Experts of a small language model: 37.2M parameters.
Below are experts of layer 3 (counted from 0) of a mixture-of-experts language model. Rows are named router (the router's row for the expert), down (a neuron's output weights, with its number) and show model dimensions 0-223. Each number is 128 + 32 x the weight over its row's rms, rounded and kept within 0 to 255. Numbers have three digits each.
Before each expert's rows: a language model's description of what the expert responds to. This comes from a sample of Wikipedia text that the model never trained on.

# expert 33
What it handles: Articles and possessive determiners after prepositions or verbs, mainly the, also a, an, his, their, its.
router:093129097164103147173152108077092125082092184180176138116172094088140110115135109124091082094167156205154143117134109150105152179143169153074074081080105108122160120160146072151120123119121100087079149120105127139104100113160110141139160195180106168151107086107049084142082106131092089109123130106118157118091137114123115108145175116137080061093150057149131146142154124158083058199155141112086143149154118135130146112088100121085126123148200081109152169122137149073178114167111168097148119166049129100158100094093162150096151191125147157131127143128112121178119062146133085151106120098147107178173132173110164171125144177119121128117151151136080159134111161197152100092139
down0:118177179118100111118101155134077098101140129170119069085148146146103146110122123199106110148161170158089109186116144191132085135111102112110177107089191160181130106145154096179094169164122181097117135108178118146098136144106150137113112141058186168108110135127108057179148138119134144071132088133199146140111138150082127099133104142141132093085123148123159147155168125137124140198139095239108071083100174132141077122181155112156094144150158125134108085107174123136110093148171148147132164102107120128080147169107109114122089159129147117109155122169182089132160174142133132076145146140140077091108104123167091216160082141043167164155120087116162169094135133103131170100108
down1:130069087170152144132119186143143145099097115120112173136123102146130114158130153170170139146119191073100150140087151117071153224188156119115100128118157135107134133199106089185099195159086130095141129109139154117155129125105129147153129099164123125098132135087114077156120121165121114077122137079141134152113092106167134159107182140125141109116132139166143100112165131143150083116146167000138142144142105125126163129161141200120135042086150124112096111093191173071133150111101108170076132174153199154188108184141123103140142084159094121139128096142118108139077097093118166112109151160190116086095101110111180121162117135163097124116129156098071143126142140129158119132202
down2:115103122093203102127056099143166130104173104157087127101118112148087128148165079130132158166164138080157154121135149133143104152121086078157167122154081111187140051136152099143134140099110096100067123156103155138150165048142148088142114124061120084112150094110122100107145161153109125136063064181112114115151116106137120175086149127108087100109119148128085107156102165126168168132134112246120069102107148142147128132192107147160181167167145127053172120077130111192116136079110119165157145125118117119029165098137166091113107088156125117113106111096154174147143103138102113070146086130122102100141123132095150088169158079114118161171150120194086097130150116138163161114161
down3:140141120175170106124157154091170090111162119144152159109160125084132178147122149126200099128166118202154101192108147134182118176133087167109120074134112120151117094155182106137106105040101155123093106128071166094146118118172164146107102120120136126123160163151113094157104164152147186131145140109124163157091205141133149166135155093159106140112121091138045154107161130106110194127134096055151153144105144121071134049094136152126127167103095166127131142127091136150052120119136122155083116155100154119146138174065168095134145123137127162098124149116165161166147111126103059187129141162054068089132110112077118210141154113185110123101190100125171104077085099142146126108112
down4:066145063136102131126157105155100099095081105132112134151185092111132108089097140070179105121086140123043142107133132150129121151124117122135141150138110163167098100073185121147179101137124106138108149134109111196148102140148135134104178172177079158137123157156161142100090100155060121180198132127115091132084144144112117131109091124137091175114123113089070118108150159142104134092107092141128150155160135183087095175121078099124107143144161127167191135160182134142115079091133113085123088116132119100179137151094113055116067138134160209132126094142176161183134166125150095104167140128188108109173116090156131175156187130113169112062147181139115186156179099076164196132093
down5:103128159189195134078089139222133176123093154143126181106125101082107154116116077066163115101156149088157140142129151178084160140102131133187135106160152124074127145132079118144156145133080091115153161116080120165167179139101145126198129063096155094110182183091114138067084100112105127154112074087073073140176092095118156133154105171166133101174106140110157149145090129112095128127107127167128136072159123146158157185094073140119155144176155174118180114148084133133144168105134130116142124073130111099096130120117137174109120143117154103188123129086142156081132124153097099105138183067140151172114151178099104091136134117055069159088139128109200161134177129118089156150145
down6:134103122138137126089127149176097124085176080153105115129144109108135081091143131077065141074097128152089112112140127142196122130093135142001103214071136171127045171085193157103155129149064206116131096139112100147130143120185139120139123091128133086097084100157163138143148136086164118176077141126104074076088165102128108159104128129118168169170073174099156107109132092135129109151131134173127113109126154049130117113122174157094154133119109151189132146126174139123076139137119126126113169122123091097075160177118187138133122129091131095098144146103169080111049147121079137142160114092150122110143171122171068115090176082135119082139128112170151146096142128134114097133141
down7:148119115147134143123074081183111113162162160146106123127153143113146090135116127154068123051103125107129103178146148132135173181108070124062113148120098116047156110106097103086139154145127152127196120198139133177115131088124108144138108128111129189070125174134106104115132110109137140154162107120103094113102081089146091106120096140171106140142103175124133149075072117143085111058144090124068190120164046178073153129142145120131111169133096172150109112166111098106148116099117127057139065121153130068155150109105100092157125087070124100099110154130165043153122102205108146111103112126129101160090142105107153068140067123112126076171096178088169131085088117137121147079088
down8:101141132140113116199169153146146087139194173068104127125184138122142080159107148203090094131169093083129083178138169134124128171181084164083120138062192152138131138150155116133127099112074129112074073139130131112086113117099118138100142120185089161129129144096165152118132133183121131078120119162091144091198103119101178173116122175063082151124095107055105104090129136168092161096121158149115120179104142108145093147118088118117124129155094133085133140128117086137147101112096147134122186137123194112156121110104128072187111104106127103125128178098131045125206135182117151144143105144155142092127095081151125155185124124072120122077177117147043123149060126098127130164151

# expert 4
What it handles: First pieces of place names after in, of, at, from, especially University of ... and US states: New York, Pennsylvan(ia), B(onn).
router:179156126119162121112075099112080142157107139172169157167170113151061126109101126120100122165053099187183123125065173034133156154149176106159129132131134161171087148141138083132150120128106089169165067162111119091162145116173107132101130161093099109184148122173162084198084060142146126084128100122146120170094132121138042112202121127160096085098074112129052168144165149159142158144093144110121123146150100176184151150151193112118167131166090117086144163096114105164151135165169145124150123108116133160111171136155122120159133131101146154142173104166088179105099113135187100138133087095116121108114133160137081146154089107116154170111141150076141121124108072148109076087085
down2:102112140175106139176135145114157097150135148092154125137120109158149104147101130155068084133144190152158099039099172139189157107186115107086142159132095209188122174146156195083131159123108166113119127178152135175160150179134177133128069199110130114130157144181142127166128117108170123166161162102158100148142190131100108149160126101121147123076148103117170144159124125102130098115165158099088129118138134126145127088102071108169153184094091201159141128148127097081087087135146112151115138093088185151146043159188177098112095163130164111093095078155126143165149175119125114107116118075143143114124151105110114173110155150083098075105087134130207120179151066160145107147149
down3:129140172116086123101147120169117106123075087125113139134175110084098101167144133085125126089117151111108109088119128121110143097088116088062152160130106101100125122158110145144144115128097070070097126132127085211105130084087136161104146119118112182189121076195174155122125159176122135093132110104134167145116080109140091170119195171183153164108120143150086139163124061161124092141131174128145147141176116130066128096141110141125103184088050094150169110148113125163136159094140137144085111119134077176116119112177127117068162129147179037146080178114156140110096155151153132135147135208065059119084076145131136078127058121147124139085158081127119149106115107080054093112116
down4:158140063182202061066099109111078097108148133109079110153129158105156151115101158114163139117083163155114165099116146152117102117153142213144125065153071110121078172136155142139132076151089152113116163183143118135134086076131153156105127121112142125085076121125081152120191119166189108138122118138168123099147128156088076152150127151122127056131135129150146095110121130144145082162155110126154150135079158123114172190147160173112081089123134149176098081104088034129097186095090115167119193094149146158180097143085119091111140136088125099133118129133128138142113136114078124151099150169077108093073158148091178130125127114139116099083135079133123182091113148144036197139126
down5:102086181121166170136138117056122124116136111071123157118190111113131068089165177196154153071149076154140128180096160054109095152117119128159123114116092114089126057184136129131105129193112114185093125115067163090094111152144112140123123136112133108137136135134119100149120171088137134104102170135121113126102198185117127114166120155185164188142185131076096127092112138075186166138123118139132078163144090177108184156044113089181103124106178166150130137169182138179113168079143094088093138110137124133112143155135164097105114146180128126138029137156126112121106150125165141104190101137146109091088109111160150094123159128171113121149132133099150163088184138108117137186155
down6:039103183131109133135149119150174092192115122128114106109056179097162095138148100126093138140122115143157122089108082169134175086144085108118117122093104116127137117104132153091116214139150116076111197130135115137086130067155146161136150114132093166127120092103153155133122072158209148162128106137113142145163141076137150165171097120172163120135102133090179107075142140150132107083149174079132136118115111173123200129109070149099105133140133129116121189192055146147150161156091201138113115157160131175146095087069149136143148135105144158108085111089151124117113191124139084114190162081142184097104130127184157156141166073101121088111137133096105141122131170040173155093092
down7:073117146106130125117084090129093107123135115166146149125137172117103113080089125123141140084086148103155133114100198112107156178144169074135175179120142194082128137185157135200160197066067010164108139102133085107104151098075154174130160135084155126188180104098127104166109103183110133141160144133110154107149107134103148152169113099080114119129141155163120176084120147129131178120124168143163097116138161135128131157093114186136099119215095112068159126116111131129095126099097173121154101119077149107089109092202089103128123178070138119155127103104079146141120105085141134125149149122149105100100104060154142141145108161190080181142123116139121158124083119143078071109166
down8:091103108127099119138128144099139160100128108146145136166144071134146116111115142165121156098156104124078129155150165113149033102152132040050157159101146125124238100115136106131145131159154151162137091174081092137112065146132142134120156161182119072087179150095158078135140115189154138113122101139158100107163195133141107121114053127191112067112120117111100103134108087196125129083120170128141091137100171111140155062181101161088152110119150161118104070139142085098123075091094091164140132161151136151136143078120114102218189152167121126110146100120135152122152161118188151106110135147097093138084107119170092169107098145132099152135155080083154084166085104151174165141137
down9:142097097130150104102100145113100074075132143108173117094108127115089082145091118107168106115132156128103168106184088075153159118127135101122098148189125167132128101099090084148158083166139128164095162152173118090138088098134146171116137106153165113114146157126144068117081089162134136142199136056138161140126161158164130136096155136106100142093145101138156116187097159138129114118187126096130151098098162098092159114152081061141054218142115195093152197119088131132168094115130160071129188098110122177141107097126074135051166099173140090156153132125116136088105121099128119120110098117133159146158073186161148127071077136058068143134112113138132086078142153132165150160207
down10:133100161114128167119132113162164147146142084092189149128120153186109123130094117184127110109085152067104166130111121123154093110148106167123136162148145148167130102169154066169075180120078151100136109183124068149178103153094102146151188079175107166124147146115120073175189123104090156170110121164178137130089054150126124159130100111149123108135118127199149103098123122183132095141140150137182113163136073151130138140148159119102132119154127159152107130128077138170084154144061041175149167135110176176163115046097152123175091128118115111136122156172093085113138057097087082101069089138140106071075069110107094124105119103091136140085183114124132181147133115088119147098155

# expert 0
What it handles: First letters or pieces of personal and club names in sports tables, often right after codes like ESP, FRA, BRA: L(ópez), van, da.
router:078094130129089164141131117155127106167112119158094130087093062061107109101097142152101123123120064165132099135194156126083176142136141088086080146193130106096082136103148116154084132108128130128099114171152109116110153088147150101177156139121195131104130113090105190109118046170107117112205172162165148149084121137073144084101118116110080138071080105116136208086181149147124143106105131132109067130123106102168147177088158127099164196081105086128145126134159119190091091118169121098131157116156116193040121088154184072110133149110125168085130115091154131134126100119130086115116125136124167098174105118082102137129078161092203145167138122150144122072118151108100131121096
down0:183162134137171140102120177118150072108122164116153137151146112082144149145135087085131091074155140170120160127104124142127206103150152059076132130114171083058102121164137086138155105129111119167144119126112099125100141113120166138101108151158161094091113125186190106135133154143135099192147134203180131076117087098110151169085187195129161168146123117131120094144135104136115124148102103059164101139115150139180121075130200134170113171186124127095070134137148098144125083104074131054133178134153105127218123096115135110200162101132155116085155142092104139139115161168140098105226145160104097105101127119114136106119079155123115093166191146133122135130069130130112055123142
down1:114142124124122160128198147189106121144184105131120117083163161119096071123109144139060102160149149152088108097176141114122126104174067056121097138126096112167119118123156122132131115136124139045118111108166099139083127114148129151134097143153113166103182173166144110176129162097173132108146140112168129126168132087143178146186141117148148109117045101067081124089162120121035152166093185116106090084096160159234120158091135129180163135137154163156110191105113155096091102143098127109135173148106095175159095106093144154095141101134100143066089138082119163134161114197141090087094125053133085171142062115117141162132126154114127108143162150136063092174130125113118124106127
down2:120082085184103136155093122124169140121093131147134159136154173135163091092158137096147131114154117057088149142056138180179129093167150110183147122102128142149153091156124141106139087153091099113108134088115137131151117137132074058133113144110045179144154145157180109165135167148096128124116120116111149181139217142203074087143113135083091125167118130072111105120111161140091192116157133178086091122096123231128162151095113074145108086133164100076074149199182119135128139143165064128133119115106102104168150122162085139136081131096070144098109174134103109102090171134142134090081166152174144121093120133145150063090101131097075171119137118125181145137180135140124118111153
down3:132111158171111154193159085130158130109169090128130113150080114134123123174208096152186154148096104122130165104159155064121118171120124186095134127149116161143149113157113082126097201181144094105167098098119091113113090130132076193119142143133120094098182175127094083102142162130142133163106120076156143157081136127010100144092123096104150121110121124072193143145162156133132160127111154066075112143129142157138117125087123147181132123180109096192105123132106156164127074130147097098104109045096137058166108081190152093103180089097121140123160153163111077149152134159113179145089125113117064139147139178115171103127122139136109127103106151133200158162181156095101107130127
down4:148140060118069156140143143069060109112120114131159160112057132160181192195101102131152117104125094087127065124163105164130112146134077166122139111143137128115117075054150128132116135118139184127114126105146077034089113138108116206108135121069099132196119045085178123163140136157098138097156080184148124086141181177158114137110097125054173162196136145116101145159154140124110065097146108127144135170166102100123100178126128085146157157091093125114148139127132133100139116093110150195141131093113124102074110129114103080139156159096159128138132159105145214144162166102142137104105128137138132089061116132105151131125113150181154155090107119130128135109091197160183136143141
down5:091092117153148105177102147163149179145162118110172145157161165132123130099114134075150143097115099176149190092149075130102153156150118136117047091083141072062167080151133171166123099089161062183139157100156203103114153111070136129145156059044116099155207099152109147122156050091131068106120184100105096142139126146103126185159081125117147133111099132114102087108111117104153169098111105095104120120098124125121115159085100114185071134100111173086126126109136158181158155144131156143134126170164076122170135169113128153124096155166115147140083093122103119147125224158103154115141102130109185098096121101117118144144174142114125105106155110102107100086110074195109138173119
down6:106154139089089091151136145150184097152061133183092107116176149095101124097108072119109156155124154052019138155136133090140135114139119106139140158078184091044161117109153103103139157128146152098128123173141136062066163136120128102101135116096095105117117122138153112123119126127143107077178148132098181124148136119089125125168079181125115122059153161130115141160116145073172126136140121105146163173215134170124120127143186085153117175127072150102093164136182141141155094099117098070120203205141170096126182115100125164112144149121143077113106103120157113121170105109087134073127183082082160105142150080169124146104115154156141164157137083107131113141106078182118105135188
down7:081160178138177113155136142147185107137126153177135063160122119118099138120175117133173145131041172117124152156101152090122168084111113063130114174206137096153113140098080157065115178116131131135108112102170144108134175122060075136184144149102162128196131103143146118135140136106131149154156100096132132173114191086194129144147164152211155111126070144156181125158104117042128114150117085170112105133117152173122108063144129146072086142153134133101104129117065110163120047134127138134122073135126084105097083132108137128109117144124124188078118098139169135159095171118173145081141085095150168111119124089142083159111091098110113136200122120141101080156144099108123095182093
down8:070107117115158099166092149138133097135144089076155116157106095124128116057144133155128128129131081139118161191182118160131144156114185109091113148079059155183189092165087155118107139130166133141099142196228095145126150137159090154127111082145141126135108182177145119151138156165163101096132129145100157068143184173112130152136120113157100167101095103108106136112162186128090161148143170000178106131125164124099139141144147114131170116156175129130093142078162174128070187107111108161127189127104095167119157114146167152079121133155086114157149117128123083154134152135138094117121171116116132120151115126094104058083161105145108138171166187134134133169059145069125130088148